python train.py --num_hidden_layers=15 --hidden_size=384 --n_experts=96 --experts_per_token=4 --d_expert=64 --d_shared_expert=128 --hidden_act="swiglu" --moe_layers=[1, 2, 3, 4, 5, 6, 7, 8, 9, 10, 11, 12, 13, 14] --router_score="softmax" --normalize_top_k=true --routed_scale=2.0 --balance_loss=0.00606 --balance_bias=false --router_z_loss=0.001 --shared_expert_gate=true --init_std_router=0.00988 --lr_router=0.00129 --vocab_size=50257 --norm="rmsnorm" --norm_eps=1e-07 --tie_word_embeddings=false --optimizer="adam_atan2" --learning_rate=0.000688 --beta1=0.9 --beta2=0.98 --batch_tokens=[65536, 131072, 196608] --max_seq_len=512 --train_tokens=940400000 --max_steps=7195 --dataset="wikipedia_en"
Below are experts of layer 12 (counted from 0) of a mixture-of-experts language model. Rows are named router (the router's row for the expert), down (a neuron's output weights, with its number) and show model dimensions 48-95. Each number is 200 + 30 x the weight over its row's rms, rounded and kept within 0 to 999.
After each expert's rows: "comes before" lists some tokens at least twice as common just after its tokens as in all text. This comes from a sample of Wikipedia text that the model never trained on. Tokens count by the router's weight.

# expert 30
router,196,199,322,243,166,181,224,168,254,216,163,202,226,222,179,226,170,240,193,183,153,219,215,227,175,246,237,213,195,159,175,268,235,218,207,147,212,176,198,160,203,206,217,183,219,214,234,179
down0,189,221,206,223,200,195,226,153,220,177,199,216,240,190,172,206,220,209,215,263,170,194,264,161,163,174,232,186,232,216,214,219,178,164,169,225,203,180,206,179,194,235,215,214,159,183,205,152
down1,206,208,162,181,199,203,211,216,154,196,244,200,186,203,223,230,190,190,292,189,140,210,157,247,218,211,252,131,165,188,184,275,177,188,190,231,195,201,207,211,218,240,200,154,203,191,148,154
down2,274,180,185,163,239,157,216,188,203,216,175,174,231,219,215,170,131,167,180,187,248,212,188,207,234,239,238,212,183,221,162,220,218,189,170,200,238,148,164,141,190,191,233,202,187,180,156,191
down3,237,227,179,219,205,270,200,268,169,172,187,210,229,192,221,187,238,225,164,193,169,200,214,197,145,208,203,235,194,167,179,202,167,206,224,175,142,226,146,188,172,192,187,222,185,239,204,178
down4,260,219,225,191,203,195,232,182,205,240,186,209,141,198,204,171,181,202,177,146,226,185,149,248,207,188,209,177,216,159,220,182,181,156,175,218,186,242,196,167,161,191,193,210,227,172,140,157
comes before: "\n", " |", "\n\n", "andidate | Votes |", " |  | C", "|---|---|---|---|---|"

# expert 37
router,182,174,287,234,211,189,198,135,216,210,141,207,238,238,176,227,180,232,210,163,185,199,224,246,187,239,241,202,240,170,159,288,226,192,241,182,241,191,159,209,197,205,221,182,237,201,233,237
down0,237,187,195,195,173,221,238,229,186,195,206,185,236,175,167,183,214,199,142,224,158,217,175,170,216,233,227,207,269,155,273,245,229,204,201,189,165,161,275,205,229,252,186,205,149,198,169,188
down1,193,187,220,171,218,188,222,205,207,220,229,182,162,189,213,216,230,211,166,225,183,224,211,170,239,166,209,239,207,254,143,102,225,135,229,188,192,250,195,112,169,206,211,182,167,157,233,216
down2,201,176,224,157,234,204,168,149,186,192,205,228,210,196,265,187,209,162,228,208,216,258,203,200,196,217,191,177,187,193,209,221,191,162,189,179,160,211,212,237,186,185,200,225,162,213,209,168
down3,230,235,174,213,191,184,223,204,224,191,171,237,154,186,176,216,251,205,201,223,202,210,220,244,190,215,254,207,229,169,163,163,177,237,206,240,205,217,194,185,211,173,173,186,223,177,265,179
down4,206,134,234,209,175,271,219,195,251,211,218,196,217,166,175,230,243,203,149,201,239,263,255,205,228,178,217,154,255,198,198,199,139,139,168,204,214,235,214,205,172,177,154,172,180,241,168,222
comes before: " | ", "0", "; ", "1", "3", "2"

# expert 85
router,202,195,278,221,165,185,217,140,239,188,154,241,228,191,163,229,190,243,151,175,159,196,197,263,177,233,275,199,202,197,176,222,185,216,203,186,234,182,188,212,187,215,214,173,209,211,229,226
down0,181,211,307,191,193,205,222,198,156,178,223,202,215,177,123,228,167,226,202,205,174,189,204,179,198,194,153,190,175,171,140,189,211,208,189,183,179,220,190,214,219,200,192,188,174,212,230,171
down1,170,192,227,151,244,212,200,171,198,255,231,234,234,218,185,176,175,217,187,190,226,208,192,144,216,220,139,235,142,176,179,150,195,227,296,192,184,204,191,229,190,210,222,248,135,261,175,224
down2,140,200,234,203,203,222,188,177,226,192,168,227,182,226,204,198,202,225,164,207,170,257,217,213,224,204,169,232,205,214,222,209,191,196,213,165,181,195,177,171,162,215,220,207,205,158,246,192
down3,186,194,208,210,220,242,181,196,188,228,250,170,223,142,161,204,211,192,210,183,248,171,193,156,188,211,144,205,134,219,182,92,224,246,217,182,166,239,195,196,252,208,220,204,212,209,242,193
down4,200,210,184,210,191,189,190,206,199,175,186,254,193,223,171,196,198,248,199,219,224,200,195,232,221,278,173,242,206,180,208,142,180,160,177,188,194,166,181,174,209,201,192,207,189,181,197,191
comes before: "|", "| ", "\n", "\n\n", "|  |", "| B"

# expert 68
router,225,214,261,187,194,217,238,178,219,237,144,216,215,210,170,247,206,217,152,213,187,225,181,230,193,245,210,224,221,203,130,234,255,206,242,176,251,138,167,206,182,213,209,175,236,208,218,229
down0,179,174,209,171,167,128,177,202,156,189,184,184,213,228,210,206,213,221,233,252,163,257,228,240,226,236,207,190,255,176,202,205,172,214,164,200,218,181,196,161,170,149,247,212,168,175,230,221
down1,210,199,168,210,204,258,249,180,271,240,176,159,154,188,183,230,170,155,205,193,211,248,191,219,175,213,190,184,237,261,228,227,204,188,162,174,200,194,233,235,241,189,233,202,176,193,263,191
down2,214,196,172,184,208,199,206,211,191,234,206,206,185,153,232,156,198,221,221,207,218,194,179,155,270,231,240,221,272,224,193,195,273,227,212,200,178,217,202,212,175,207,147,110,261,187,203,150
down3,187,205,202,216,175,205,178,222,148,210,186,188,213,185,189,173,255,275,232,194,172,209,144,212,182,231,211,235,219,190,211,201,221,170,215,156,206,196,200,224,230,213,156,136,173,185,183,253
down4,200,252,214,216,140,229,207,223,137,206,172,218,170,140,179,182,219,251,190,205,219,197,156,223,266,220,207,253,215,196,235,197,237,205,175,198,193,210,187,166,185,208,175,146,229,209,172,219
comes before: "2", "3", "1", "| ", "4", "\n"

# expert 49
router,211,188,272,218,162,174,245,150,179,214,185,197,254,210,164,217,176,240,200,200,197,194,244,228,172,209,227,268,235,186,159,233,202,195,205,192,213,214,168,217,161,207,224,166,217,165,245,201
down0,197,238,228,207,227,208,182,198,168,180,255,199,249,180,235,206,198,209,162,179,171,176,215,145,198,235,141,215,211,231,208,114,182,229,205,187,166,175,196,145,261,271,152,189,177,203,200,166
down1,192,226,268,257,167,165,218,209,264,205,168,243,199,205,219,187,210,182,190,193,225,200,189,175,161,156,260,196,223,233,194,232,212,213,177,226,169,226,149,198,191,211,252,183,205,207,204,207
down2,215,197,211,206,185,219,227,162,221,194,199,171,245,174,193,223,186,232,189,196,194,187,194,178,223,216,206,161,192,209,211,176,213,223,184,240,176,212,211,137,180,218,215,163,215,174,241,200
down3,208,228,250,188,215,210,187,227,201,197,228,218,197,214,198,172,232,176,228,171,155,199,177,161,222,210,205,202,185,226,268,332,192,151,202,188,212,194,177,250,254,171,213,173,204,228,184,187
down4,150,237,148,213,197,198,189,188,192,150,199,259,93,192,181,216,178,209,186,152,202,221,160,245,191,180,189,147,207,159,190,192,216,165,199,224,173,191,157,184,190,166,168,151,256,255,252,155
comes before: "\n", "\n\n", "=", " / (", "= ", "Personal information"

# expert 82
router,171,190,264,190,179,202,233,155,247,209,172,223,211,197,219,215,169,230,182,190,173,215,244,247,189,230,232,176,214,210,177,245,232,200,235,165,192,211,171,195,180,237,215,181,261,176,205,237
down0,232,174,175,192,222,179,206,168,161,178,193,214,179,187,161,163,219,201,188,185,168,169,185,127,200,175,193,246,194,211,200,204,192,193,239,178,174,195,204,225,165,187,202,248,172,174,158,195
down1,158,241,156,204,226,206,184,194,223,212,206,224,175,228,224,201,155,246,243,208,183,188,195,268,233,211,231,148,181,183,237,203,204,220,228,191,174,201,204,254,168,196,194,185,275,195,219,204
down2,199,212,254,214,151,198,252,189,205,188,193,241,244,172,156,216,196,156,204,193,235,176,233,171,230,220,200,187,183,212,225,246,148,220,196,233,164,207,270,216,194,194,171,148,160,204,213,235
down3,139,237,234,239,226,230,181,212,250,212,176,195,243,219,173,259,234,195,189,240,201,183,209,202,179,216,140,199,197,200,190,179,181,208,224,224,167,251,216,223,196,206,204,207,201,168,202,208
down4,216,171,230,171,170,179,180,166,180,212,184,202,185,194,206,234,226,152,224,159,194,182,207,145,181,162,215,218,176,176,184,226,235,208,201,189,236,213,229,215,210,170,201,221,168,197,202,205
comes before: " | ", ") | ", "a | ", "i | ", "s | ", "ia | "

# expert 53
router,183,194,302,208,176,183,238,228,235,209,156,214,236,230,179,266,183,272,147,174,172,225,233,250,175,209,206,235,194,202,157,249,233,189,264,185,242,171,192,226,189,242,211,184,226,176,256,188
down0,228,199,242,229,197,222,235,249,154,235,215,249,169,184,206,194,233,222,204,231,171,163,192,177,222,227,198,220,213,216,251,215,204,201,210,149,258,178,206,179,156,165,170,176,213,223,191,230
down1,219,195,171,197,171,218,210,163,174,210,227,157,224,176,158,233,202,184,242,232,215,199,229,178,205,167,198,263,239,239,193,143,191,211,194,195,239,202,230,171,193,228,169,204,208,144,249,218
down2,185,210,193,209,193,195,213,166,176,178,219,236,229,194,195,190,248,181,179,221,261,191,173,180,220,189,193,193,149,197,218,175,223,232,205,218,226,173,190,154,152,186,166,197,204,175,142,249
down3,194,196,188,175,161,193,234,261,212,223,206,211,225,196,231,183,203,174,169,233,207,220,254,184,166,225,201,210,195,180,235,262,214,175,184,192,169,255,247,211,209,182,265,209,202,202,199,156
down4,173,226,212,206,245,228,205,177,196,214,165,192,156,167,169,201,254,190,248,220,217,189,180,130,150,181,205,203,198,230,217,199,194,234,159,251,196,148,206,159,229,161,148,207,164,180,186,284
comes before: "1", "2", "980", "970", "990", "999"

# expert 33
router,192,169,266,232,193,154,201,182,247,194,199,197,206,195,194,199,212,261,174,180,181,212,190,213,169,204,231,228,218,212,159,250,209,195,250,189,232,135,144,184,182,202,190,192,209,170,238,222
down0,217,242,185,204,206,218,227,187,187,180,204,203,232,222,218,228,241,232,191,197,238,161,259,205,210,167,270,184,239,154,208,250,195,203,209,179,209,216,217,224,216,177,186,193,198,214,217,195
down1,187,187,157,240,200,243,199,171,215,244,147,222,261,200,191,208,223,192,179,195,190,193,228,283,237,204,208,229,228,192,212,191,150,231,200,186,168,210,168,195,191,232,185,200,254,210,177,168
down2,160,186,202,218,218,175,185,185,174,194,177,274,269,176,170,219,141,185,199,209,155,178,160,189,164,204,199,216,214,211,223,247,238,184,194,240,172,198,199,190,170,221,153,185,223,105,188,256
down3,220,215,208,213,211,168,222,202,208,186,190,174,176,227,206,260,154,195,208,206,215,225,241,197,197,162,166,194,166,241,192,151,244,225,274,197,177,199,188,220,164,153,205,172,193,235,173,194
down4,217,218,178,137,220,181,207,195,170,205,231,161,227,206,191,202,224,203,214,214,149,232,226,192,197,235,154,210,200,214,216,213,178,159,197,222,180,205,161,259,217,206,218,162,210,179,180,150
comes before: ", ", " ", "| ", "2", " | ", " May "

# expert 94
router,212,182,218,269,197,168,235,168,246,192,122,187,236,216,142,212,199,215,197,148,174,218,200,252,187,210,284,257,201,197,153,191,213,224,232,154,249,201,189,189,194,223,191,161,220,200,247,215
down0,183,229,189,219,168,269,218,225,236,233,230,250,243,218,211,233,150,146,231,196,179,218,244,220,214,171,187,204,174,202,199,327,224,224,192,285,212,183,160,216,223,202,238,195,204,212,221,217
down1,193,225,229,246,237,221,161,139,285,166,236,183,249,170,192,253,203,257,212,197,217,212,213,168,201,155,121,177,174,199,170,218,188,196,243,244,213,198,244,171,197,229,252,259,217,212,185,208
down2,172,174,199,249,243,193,224,192,172,208,182,236,167,198,217,252,222,194,241,207,259,160,215,258,221,161,256,160,188,236,207,206,210,214,243,211,203,207,234,229,255,225,222,194,197,209,211,168
down3,235,220,175,202,160,214,205,182,156,181,162,173,197,161,205,195,222,236,206,170,225,212,209,192,224,223,211,238,198,205,231,204,204,162,192,227,232,241,195,205,205,202,211,201,250,224,213,189
down4,190,215,201,194,197,191,221,188,228,226,207,197,174,190,196,171,230,224,185,213,241,188,219,122,219,219,221,208,181,185,191,196,238,220,203,217,109,194,141,208,182,158,230,230,201,196,151,192
comes before: "\n", "|", "-", "  -", "- S", "- H"

# expert 15
router,216,177,268,231,183,160,200,213,262,240,160,251,210,203,166,207,212,235,176,213,162,225,209,249,187,227,274,208,212,199,184,287,234,222,225,185,259,174,186,189,178,191,216,183,225,210,215,198
down0,200,214,160,185,210,146,244,199,177,198,226,169,175,194,244,225,160,246,183,183,228,203,211,209,170,276,160,192,195,141,209,245,213,222,168,170,192,208,170,181,226,178,159,195,197,244,172,215
down1,187,238,170,198,207,238,203,200,179,141,181,156,190,174,158,216,229,197,226,292,179,232,187,244,186,250,184,210,213,253,196,153,171,278,189,180,238,218,251,195,157,195,172,223,199,250,191,181
down2,184,227,214,216,236,226,248,192,154,211,173,205,196,196,212,139,245,210,228,200,164,186,257,175,196,200,164,173,198,168,255,175,212,229,189,156,224,222,100,180,255,214,194,167,153,210,202,212
down3,195,196,261,198,240,226,182,169,243,200,180,194,149,227,176,187,193,196,189,144,217,174,223,178,170,186,225,203,186,188,190,255,153,204,218,204,180,194,141,212,210,225,236,212,231,176,253,257
down4,187,185,200,233,254,195,144,219,209,210,217,200,183,160,195,158,229,174,210,222,220,150,235,214,196,212,178,173,209,246,179,213,252,199,142,233,213,156,211,210,206,186,220,126,170,218,241,209
comes before: ".", "0", "1", "3", "2", "100"

# expert 95
router,176,209,319,200,191,206,222,157,235,230,162,270,219,216,179,259,164,233,184,154,174,209,240,232,188,230,214,210,205,178,167,244,262,190,264,143,236,169,159,181,171,227,222,213,241,176,255,221
down0,221,231,200,153,242,180,153,153,172,217,198,195,216,167,175,193,206,151,168,230,210,176,186,209,242,194,186,219,220,210,180,307,205,188,207,214,180,179,221,195,244,219,192,130,212,196,167,175
down1,168,197,172,248,230,258,230,203,225,172,220,215,188,230,202,229,153,210,172,163,183,172,194,227,164,156,185,193,221,202,198,198,168,177,236,241,221,206,162,241,194,249,165,225,251,157,185,168
down2,245,197,233,193,211,161,199,226,176,190,183,228,218,182,152,186,219,182,223,209,214,174,183,148,229,184,177,200,217,178,230,128,269,178,212,223,186,183,226,272,209,204,218,174,203,227,212,162
down3,193,239,217,170,206,188,177,194,174,200,242,176,138,224,214,185,217,203,234,220,186,183,238,213,176,179,170,266,167,219,156,262,182,229,229,218,218,228,194,210,221,216,215,179,208,148,219,220
down4,218,181,204,223,224,170,204,190,175,253,177,167,233,191,184,199,157,165,215,174,187,192,167,195,191,224,204,183,192,181,162,241,226,189,173,188,185,185,206,160,237,196,169,190,187,189,235,203
comes before: "\n\n", " The", "The", "\n", "In ", " He"

# expert 51
router,214,197,290,213,168,162,224,206,218,217,161,232,223,194,160,210,201,243,196,167,159,200,222,226,172,206,235,212,227,199,179,258,226,189,246,154,261,163,188,216,193,222,196,168,224,196,247,228
down0,195,155,220,175,198,221,208,274,212,195,181,223,246,217,194,258,218,213,172,209,192,223,255,183,186,239,206,177,181,177,221,201,189,176,197,182,218,195,234,230,229,249,249,226,193,211,211,192
down1,186,201,177,213,178,219,239,222,169,232,152,161,214,250,196,237,200,237,194,160,185,182,206,202,157,277,209,219,217,166,243,288,174,226,160,193,225,187,202,235,218,208,181,210,179,186,141,207
down2,182,208,160,152,201,222,190,288,146,194,164,244,191,128,201,164,214,231,168,183,182,194,195,187,185,181,200,198,173,197,194,161,201,255,208,157,207,193,183,145,170,183,173,183,238,204,259,141
down3,233,181,219,181,219,214,247,229,178,185,172,194,205,175,242,184,200,206,186,184,137,228,150,257,177,253,216,200,172,230,243,157,176,205,176,213,195,260,184,235,208,181,178,230,196,171,214,209
down4,199,261,196,178,215,205,218,258,192,182,228,181,212,166,180,200,192,198,260,253,243,151,153,230,229,247,117,209,168,153,190,214,210,210,189,205,168,237,209,152,203,206,235,175,187,186,130,213
comes before: "1", "2", "010", "014", "021", "018"

# expert 36
router,210,197,260,200,153,184,211,147,227,234,164,252,217,222,182,236,204,204,188,187,157,242,171,241,166,226,218,224,217,172,164,226,209,216,267,154,223,162,182,210,188,208,230,198,216,171,245,230
down0,169,171,216,161,204,197,158,137,206,163,180,233,184,145,173,194,229,227,213,207,143,236,234,195,177,190,238,211,189,228,194,192,215,154,177,207,229,193,145,195,104,210,192,186,131,215,191,244
down1,229,184,206,142,224,167,182,206,261,222,190,167,196,201,240,247,214,228,136,232,261,224,180,154,224,160,237,229,176,202,199,197,207,230,184,215,165,171,165,210,161,245,267,236,230,188,279,167
down2,189,169,256,216,227,224,169,171,215,216,198,212,196,170,186,259,237,194,218,217,178,216,205,213,244,185,199,194,169,220,198,185,162,170,195,231,212,226,214,185,218,204,252,179,250,226,170,193
down3,194,214,146,202,202,167,223,176,176,161,177,224,239,236,230,200,220,223,188,224,217,166,163,232,170,241,262,244,185,221,182,173,187,273,207,138,193,221,161,213,209,225,195,189,156,198,212,248
down4,213,207,213,191,202,254,175,262,156,187,244,203,230,220,235,163,237,173,227,208,216,201,198,193,217,159,218,235,171,188,212,233,183,172,172,191,178,190,229,230,243,227,201,176,233,171,120,175
comes before: "\n\n", " The", "The", "\"", " | \"", " It"

# expert 74
router,176,188,274,190,148,208,247,210,230,215,207,198,262,201,206,250,185,235,204,198,179,183,240,211,175,220,247,229,228,179,171,252,180,201,233,171,273,173,182,192,169,217,211,175,253,188,202,202
down0,192,228,196,159,242,184,214,182,195,145,190,152,139,212,216,154,175,197,145,201,186,194,183,193,179,191,199,162,217,182,184,206,181,206,178,213,206,183,172,205,208,160,227,207,232,249,217,191
down1,126,185,194,217,171,198,188,249,184,196,192,174,222,210,210,180,212,180,146,155,207,225,223,222,191,186,154,202,242,212,159,186,154,178,215,207,182,237,222,219,161,178,173,172,194,207,245,221
down2,171,185,244,195,152,213,217,230,236,230,209,220,161,172,194,185,245,195,117,249,201,251,181,213,146,222,204,199,176,212,177,126,193,177,224,190,192,218,184,180,110,166,216,224,176,141,250,203
down3,188,170,183,198,212,196,180,208,158,230,204,237,213,204,191,203,265,218,204,251,185,170,192,188,214,220,202,215,236,210,244,205,203,195,193,170,193,193,173,176,239,182,199,183,172,244,179,206
down4,229,208,207,216,200,195,157,142,194,193,218,178,220,211,191,203,197,179,279,219,173,213,188,159,152,188,190,202,200,221,179,206,204,220,219,246,179,232,233,190,182,149,172,223,213,236,235,165
comes before: "1", "3", "5", "4", "0", "7"

# expert 81
router,223,185,240,236,157,202,231,188,239,225,174,232,222,224,192,228,172,225,200,205,133,185,191,216,148,221,210,218,196,180,173,206,209,198,239,183,208,194,149,204,161,232,203,217,223,154,212,196
down0,208,219,153,186,154,180,153,144,199,169,231,239,142,240,206,174,178,236,177,168,216,187,174,268,242,207,203,222,220,186,188,79,243,221,238,132,256,185,198,176,232,213,221,200,187,191,207,170
down1,197,148,327,201,177,195,220,177,216,241,144,213,180,212,215,206,190,197,208,248,167,221,165,217,234,223,217,186,211,218,196,307,223,216,151,188,134,225,180,214,207,144,140,182,178,229,196,229
down2,206,189,240,218,220,270,162,217,207,200,176,196,193,225,233,200,217,214,169,155,187,181,221,211,211,173,164,240,213,165,140,161,156,176,233,185,253,166,219,208,229,160,224,224,222,203,195,206
down3,188,220,271,133,170,232,195,226,164,243,205,173,208,184,229,177,237,234,184,225,226,159,163,198,220,224,201,165,200,193,211,217,217,170,147,141,219,121,189,228,223,232,204,199,217,217,134,233
down4,234,215,216,228,242,214,202,231,190,206,209,188,201,245,214,155,189,191,188,217,183,193,205,148,189,149,202,212,194,210,173,217,276,237,152,227,214,146,216,171,193,229,216,165,166,156,204,155
comes before: "\n\n", " The", " He", " In ", " She", " This"

# expert 5
router,194,189,316,205,184,170,209,179,232,224,149,237,209,195,173,227,189,203,207,164,186,207,215,240,189,196,221,206,201,207,164,271,213,209,270,172,219,155,185,218,194,191,202,185,221,188,228,176
down0,196,216,240,179,262,236,177,231,217,142,197,267,184,175,136,211,189,211,186,232,194,197,166,230,216,131,203,229,176,253,197,206,168,208,235,182,205,198,200,173,209,239,260,223,241,192,222,193
down1,221,204,208,162,217,209,220,155,192,215,173,218,181,174,230,221,202,174,164,191,202,179,298,187,216,217,228,226,175,214,215,236,191,209,230,250,121,235,153,191,173,213,235,210,228,191,184,255
down2,233,248,188,240,179,217,210,163,184,238,220,230,163,178,204,152,173,196,259,185,190,234,190,202,228,223,206,242,142,228,178,211,195,225,205,229,192,230,194,190,182,209,203,204,192,144,231,196
down3,257,250,199,155,162,181,223,250,208,281,211,180,182,251,205,212,175,215,219,217,209,228,136,196,181,182,186,185,172,204,243,192,216,123,200,167,205,164,178,237,204,179,213,263,170,168,217,202
down4,248,214,220,196,244,165,154,198,174,218,180,140,183,215,214,208,216,260,203,282,203,224,152,227,211,208,192,160,154,245,184,200,178,198,167,193,151,204,198,225,227,165,240,197,193,187,235,170
comes before: ".", " to ", ").", "–", " and", ")"

# expert 75
router,191,202,239,246,170,169,216,202,236,209,151,226,250,175,200,219,187,233,206,186,166,197,219,242,175,186,263,216,191,180,170,214,219,209,274,169,229,170,157,231,176,246,230,208,206,174,247,199
down0,230,189,165,199,222,228,223,135,201,196,211,246,142,240,153,185,212,221,200,209,191,220,165,220,179,175,197,228,144,166,193,253,234,197,143,192,213,172,234,215,213,192,215,242,213,182,204,178
down1,229,140,203,197,189,169,148,271,255,243,171,230,205,193,214,184,217,217,240,150,253,152,195,201,206,136,236,214,126,168,186,185,196,198,195,188,199,201,157,199,223,209,177,238,174,162,233,205
down2,163,234,242,178,178,215,208,158,159,166,199,147,180,195,258,225,186,217,140,165,163,208,212,200,161,200,219,185,210,202,226,245,174,190,232,165,199,211,224,156,176,177,180,152,240,173,202,229
down3,196,197,183,170,229,200,182,196,196,167,218,157,195,270,205,188,228,210,180,221,186,215,194,205,203,175,195,198,257,175,204,137,186,146,172,212,192,207,230,265,204,221,177,204,206,212,143,203
down4,241,203,275,217,179,171,175,191,208,198,169,202,221,186,234,218,162,220,167,170,219,184,169,204,208,151,184,235,156,205,216,199,221,164,227,247,177,200,231,228,232,136,181,183,198,229,236,197
comes before: "\n", "\n\n", " |", " The", " MP", "; "

# expert 89
router,195,154,291,209,170,181,217,187,217,209,197,235,221,214,155,215,175,241,190,183,190,207,217,226,169,210,209,199,215,163,176,270,224,192,238,204,218,156,183,205,185,184,236,207,194,167,246,196
down0,219,217,184,220,238,214,221,203,185,213,199,154,224,229,189,144,231,149,184,247,191,182,208,147,137,177,200,210,151,209,208,189,183,240,227,168,204,215,115,222,167,167,192,269,171,207,196,161
down1,192,205,193,189,222,214,249,168,188,207,204,205,183,220,225,188,198,250,179,213,137,153,182,211,197,227,233,181,206,190,212,212,184,218,254,241,215,238,189,173,179,178,201,175,247,193,191,204
down2,225,220,230,218,234,188,228,200,241,160,217,241,190,200,178,192,200,216,235,186,224,188,198,172,227,199,230,129,187,208,232,194,160,196,219,220,199,239,190,210,258,191,233,202,168,196,186,233
down3,136,235,225,206,208,160,168,216,256,133,149,212,194,148,174,196,203,211,201,186,203,209,246,233,170,198,199,188,248,196,261,239,209,240,204,191,186,205,230,224,160,203,149,167,190,212,122,212
down4,258,231,231,190,174,198,220,269,162,189,233,178,196,206,197,140,180,182,151,204,137,213,223,194,239,224,147,200,223,162,145,199,165,228,199,200,217,218,152,216,199,193,189,251,208,199,171,220
comes before: "1", "2", "- ", "\n\n", " in", "=="

# expert 48
router,188,164,264,249,171,208,223,160,254,213,170,235,208,211,169,236,192,247,186,179,161,217,204,224,194,233,267,199,223,174,171,303,217,193,247,155,210,177,163,201,173,219,175,180,210,201,212,237
down0,207,224,241,188,231,240,178,144,200,166,175,177,252,190,186,195,167,190,182,134,184,188,188,223,171,207,185,182,194,223,190,208,167,173,207,256,204,195,220,162,162,253,175,179,219,185,224,272
down1,209,216,193,249,195,262,215,129,189,203,165,266,277,163,212,221,186,197,183,220,201,178,174,222,229,227,209,149,163,163,214,212,164,192,180,251,199,240,200,220,195,218,240,185,186,157,174,168
down2,249,174,210,187,203,205,181,156,174,189,173,211,202,231,206,135,181,223,217,237,155,208,204,180,232,229,233,240,215,190,200,246,225,175,239,199,154,171,227,191,184,201,187,159,236,243,120,237
down3,205,166,219,190,238,164,198,170,248,172,216,207,252,228,246,170,153,186,166,146,169,154,167,246,209,170,206,169,221,171,223,173,204,184,161,171,216,269,247,198,166,222,223,177,208,215,155,227
down4,235,163,146,172,226,197,234,215,175,222,217,171,186,166,183,231,166,244,154,183,217,179,211,168,233,192,275,197,202,200,203,193,231,171,183,156,137,176,165,184,208,175,169,183,211,169,207,161
comes before: "\n", " |  |", ")", " |  |  |", "===", "\n\n"

# expert 19
router,175,200,294,223,189,216,226,200,221,196,176,213,248,201,160,243,172,207,191,205,154,216,219,200,159,207,216,203,212,194,219,265,189,182,276,167,225,190,220,222,204,228,228,189,246,167,230,210
down0,148,194,150,146,184,204,202,252,189,187,166,174,235,200,102,177,161,235,246,203,167,164,175,145,185,214,154,211,167,209,144,233,160,204,231,211,177,214,211,212,224,174,214,138,236,169,200,192
down1,198,148,168,184,175,198,242,231,218,210,209,167,222,271,223,171,222,192,226,227,227,181,228,250,221,165,194,257,212,221,195,221,219,159,210,155,219,201,242,218,179,214,183,153,202,214,203,184
down2,210,212,165,172,194,223,214,182,177,175,227,239,191,223,238,148,181,219,289,152,167,197,178,192,222,202,204,173,225,157,231,222,188,204,179,189,253,198,265,185,247,252,191,207,212,154,171,191
down3,196,161,172,183,228,185,270,227,171,211,229,212,249,199,228,186,209,195,225,187,199,195,198,248,219,206,157,170,232,154,182,181,196,191,219,175,216,199,226,240,179,216,174,181,138,202,240,194
down4,179,217,212,210,182,186,139,122,236,231,224,216,231,184,194,187,202,194,190,178,199,133,237,204,181,204,193,198,236,183,229,212,229,183,262,191,153,195,98,215,162,224,142,187,163,177,238,259
comes before: ",", "000", ".", "% | ", "–", "5"

# expert 43
router,196,159,329,212,167,158,210,143,272,251,190,222,197,199,181,213,190,229,193,179,170,179,188,241,148,172,222,189,217,195,160,230,254,171,248,187,200,167,195,194,187,194,214,214,193,186,224,213
down0,177,234,188,184,213,197,192,181,200,174,188,179,214,228,199,210,227,192,220,174,162,249,210,133,253,211,172,221,244,197,175,212,172,171,192,246,193,183,230,222,198,195,192,209,240,221,216,213
down1,160,246,224,159,173,176,192,223,156,203,246,232,208,244,186,179,215,186,217,197,180,251,207,218,227,197,200,236,177,201,184,221,237,187,191,215,178,171,211,206,164,167,201,191,228,188,174,158
down2,178,175,225,204,262,204,182,186,184,194,209,230,191,248,222,198,189,190,161,178,180,251,237,195,208,150,224,220,163,102,206,229,191,189,213,247,130,190,211,215,205,241,288,206,254,184,179,224
down3,191,227,186,181,227,187,174,218,200,269,219,191,190,231,263,162,229,175,194,240,134,162,227,230,166,241,229,172,158,219,206,212,170,206,198,222,211,202,204,187,144,189,207,186,217,196,228,216
down4,202,218,232,197,263,175,214,208,154,186,168,240,249,206,247,207,228,206,207,204,186,192,182,264,182,177,228,187,209,206,188,223,229,212,171,191,202,165,212,219,214,203,248,147,151,213,181,237
comes before: "–", "-", "0", "6", "1", "2"